Experts of a small language model.
Size: 15 layers, width 256, vocabulary 2048, 50.9M parameters.
Experts: 32 GeGLU neurons an expert, a softmax router.
Training: a variant of Muon for the experts, 544M tokens, 8304 steps.
Below are experts of layer 5 (counted from 0) of a mixture-of-experts language model. Rows are named router (the router's row for the expert), gate (a neuron's input weights, with its number), up (a neuron's input weights, with its number) and show model dimensions 128-255. Each number is 128 + 24 x the weight over its row's rms, rounded and kept within 0 to 255. Numbers have three digits each.
After each expert's rows: a language model's description of what the expert responds to. This comes from a sample of Wikipedia text that the model never trained on.

# expert 21
router:083145141153141126163118139116148178141098139142112107142109164106108104080106131110116116145106147122113150159110129122097141152127132142126114121113099116152132142112101121122142091134121142127143166103099117153111148196154133128126144124139167068083132120141138160116152135179164170142112125122168103118123098161111143070118129121174108159186117148146102143119106119135120136122134
gate0:084138145124163116109148085176148129130121124158102140097154090120150106092126163132103104119168152108104110133106128141102135160135110109134108081132141128119118140142109125120116141136107148129103078126164104123160100098117154114125152115128121163136097142134117128119115149106147095115114152157113132103164111129125137111139117099143160099184129145138136131081128120117133095142149
up0:114144112121144158119136166158119096124102106158107142093142155145141133119119069129109100142106148087146146141158113072136140101149145105138191127087138130148125084141091145122114081111141159083152154102093150150111127099136126105098136142108112130149145132149151111114109107090141162137136170150119123147100172135149120127100180114126132122145123128186113104108168144093135134157141
What it handles: Space tokens. Bare space tokens between words and in table cells or indented lists, plus word-initial prefixes such as bi, re, trans, un.

# expert 56
router:156115129124125110105144105181116131105143126111168133133149136151085106135126177097125180156154134162139123124107132120115137111122125133128146116132112113121119143182144144135138123082150153122072139144113181089138166096146183125119151117079087150100209084153136137133124128113103142155211108098144137142120139156149155139136136141106102124166118086115133120147124132134113085129174
gate0:163127124141134119147116114138137139096105110094093121131103115116134104128097168158136095133140087179140113119129154131103164084101138154105145121137127124088098133122136125173085127142094145150138168125126107109098114096121137112168182085139148150102155158142120123162132128103105166151142129167128136101040125119136067151129132164131098158114120131135109149093175099148138102131133
up0:109118076123134139140155107189113148125110136091130098136130113137143085133107155155138096152127115169118116132123108119106162122133145142083116134144105152124073121167132149131137123126128118120120167121122113143118098094120147122139165112119137119121110148107152114131123156108122127135144167105099123114087125121134094133097119127119132164129132143094093156115148110120120117126105
What it handles: Parenthesized years, place units. Opening parentheses with years like (1806–1865) or (1, the piece ug in Portugal or mugham, and County, Town, District.

# expert 30
router:165129134164084166118192135132128153185119147089152160126082154140140152093104102120124112118121134148132143095177121100113131147136120107118143149204138103142120121115112098144135123134153116111100081118155144130120135097114089154111093109113124107114063139099130119100143130120132144173116148145149149118147121133151152136114126177134146120138099080172120110127135118131112143137132
gate0:123147136127127113159126154151144127137128136109115073169105090138112134166084090100119126190118130185156103145088152165086082115076105138120144087134144140130142103151144147104137145122108145194114112067146153111158096147144149122138133120142114158144087119114142121161140152097092107136168113157166108120124098095110128102138128125093141152127126147108108098112100160119085169143167
up0:164104141133161128134120087135104121118126134134137165115156140086180156171120198114142170120134104100147105078101134134120147141142146117108098143142135109182116148151141115124074117149150097025118100174144146137090095107092118156154147136145155082152135165141134118154139147114137107121083144110125160150128141109133117149124104109141131133151145127144177163133116116141166109074106
What it handles: Mid-row table pipes. Pipe separators between cells inside table rows, especially after numbers or names, plus semicolons, braces and table separator lines.

# expert 33
router:135121148099117144094104104099107145110117112148145128120162141142155116151092157091115114143113147115122132150152122123119146151153152141098128062130112132128134095130114141107116130108171106086086136122126123130117137108166164118085158149105147148119124093163116081118160084155138088148140149113135105152128091145171108121070149114150074102110117127107139120164167148073131150138131
gate0:114109126100160141107160134120128092098139130107089143072139107137118097103135096113122167140112162151125103114096111055122091091095135059131145140138113133137153114145121113148144150130121133135128102127131122132196123118131120162124131138098127122120133093129141141109129115163141111130153097077087138143090101131112148180131104110122153070188128108115088132098097135115115153142152
up0:140134121124108123122084132153115149135097158110174087171109131100156151158126132143140119115150112096113185125143138175154145158083101171132112130150122139110084142128127127148120100120121142130149160124139109146084122126121112090141099122132119116173155139123128158125146155121132128121088125129140109105151141080119107109158132135133147147077115145169136115139171103141118118091076
What it handles: Vowel pieces after A. Short inner pieces, especially o and is, right after an initial A or capital, as in Aerophones, AoS, Round, Accra.

# expert 51
router:116114186118132144122125154112141123172125126127136158107150164131121113097119106137128113113102178135107116170125093178111146126129115137169141060130120174122116125093138099133140092086139137137114170129119144104088104102112145121122112116105125148126088154140112122101154143078132122155135085138133116120110132099126117145118127143144113106120105117074105128127112127125121110164153
gate0:117137145122155096091126112096107138138123123108055161124161137156056114168140138081116118105161149154103147128116079127092131053168121128131153123136155123090128109145145126122054145153141106119134086104091132139118128119112130142110118139106090145109130133123140150154158144183167134117113147167112123124124124165112091140118122123139129144153128130106130144134132152157140095158099
up0:088118137121100151130146116160134129138146117143119140107159121139168108128146098142121140132102152129130117126132100120120140118104087134143119122139100148147107119150120110151152084094146126129113131151206117139127109148150147082129157131122109114102088113143122090132062129166105173119149148103125130145138158116111147136138165101115109135086114126153105117108145108088113106115161
What it handles: ar, li, ri pieces. Inner pieces ar, li, ri, mostly after a consonant or capital, as in Darwin, Hungarians, Earp, obligation, Erik.

# expert 44
router:099091075105156154132097109129106124122157080089136104114111119168121115153101153120125157114158157162175109138134094133127158130174107127133132134108118100116132131127138138138152085141152159122118141115108136148151075125132124074121108152125159111128133097134122140098117127134164115156112121128177082122116167108093152172083107128157158163201106105100112119155112132122134080149115
gate0:067098133120144153111098136080110150159138157123142063150169132127140119140122125079145128119162111090136124109161135162131126130103155123127135110118165130139107145128121138088131125128110138179124092078149121110177082157112141148154127152122098114107124136137134112143145121119140109138134123163153119113125155171131157143171130162131103136112125093116087114136127141127115095118126
up0:181126130133139110121106093147114154115127122119109132158112143114122130128159138149121121117131107159101108162091137121098136138162129119109094136138132128135152140145103158143087147134137098149140130127119112114070180153113130185093139091102130087123094130108109134153113119152143131139109145089157078115131108108129073095094128104163118110078121120153147126106102112146137155151092
What it handles: Subword "art". The piece art in names and words like Hearts, parte, Art, plus pieces inside words such as Republican, Minneapolis, constitution.

# expert 48
router:115091156148124162130089160150127119139127123103127144151137157169131113130145160120121167129122122090159128136160133103104166152135148136124110162135130090144136121101105136113092130101134099119157057133087139148129146113181145121119123148136193148114110118169114123139131158132127109170095140141119113133181153155140152144108154139063152096129112113118119112103175148161126122109124
gate0:118121104125153117122134131107120080153149130136127144115132098117144220124082120174175110165137143141140141122114123102127121128155144135116134164137168102146138107135118124158190168122120135116127129159139127137128139132172137142103143082144138120093099124111109154137081105124125130115108112114112121127100111149139086135155154161110164123091125124116135101112122110113114107107123
up0:138151142142118136093098195100132124117168090153151155136096149136094131123163126113153151092139179138152127106149152085107129122148104162123102145101080115122176153114148105109154065130104160084174100117131124145112172092164102092135071122136184106115135119120130148093135119112142101123131176119118149081094149149122146147129118160128141121137137143139138143112139088160120130071138
What it handles: Row-initial pipes. Pipe starting a table row right after a line break or table heading, plus list items starting lines and words like Party, Born.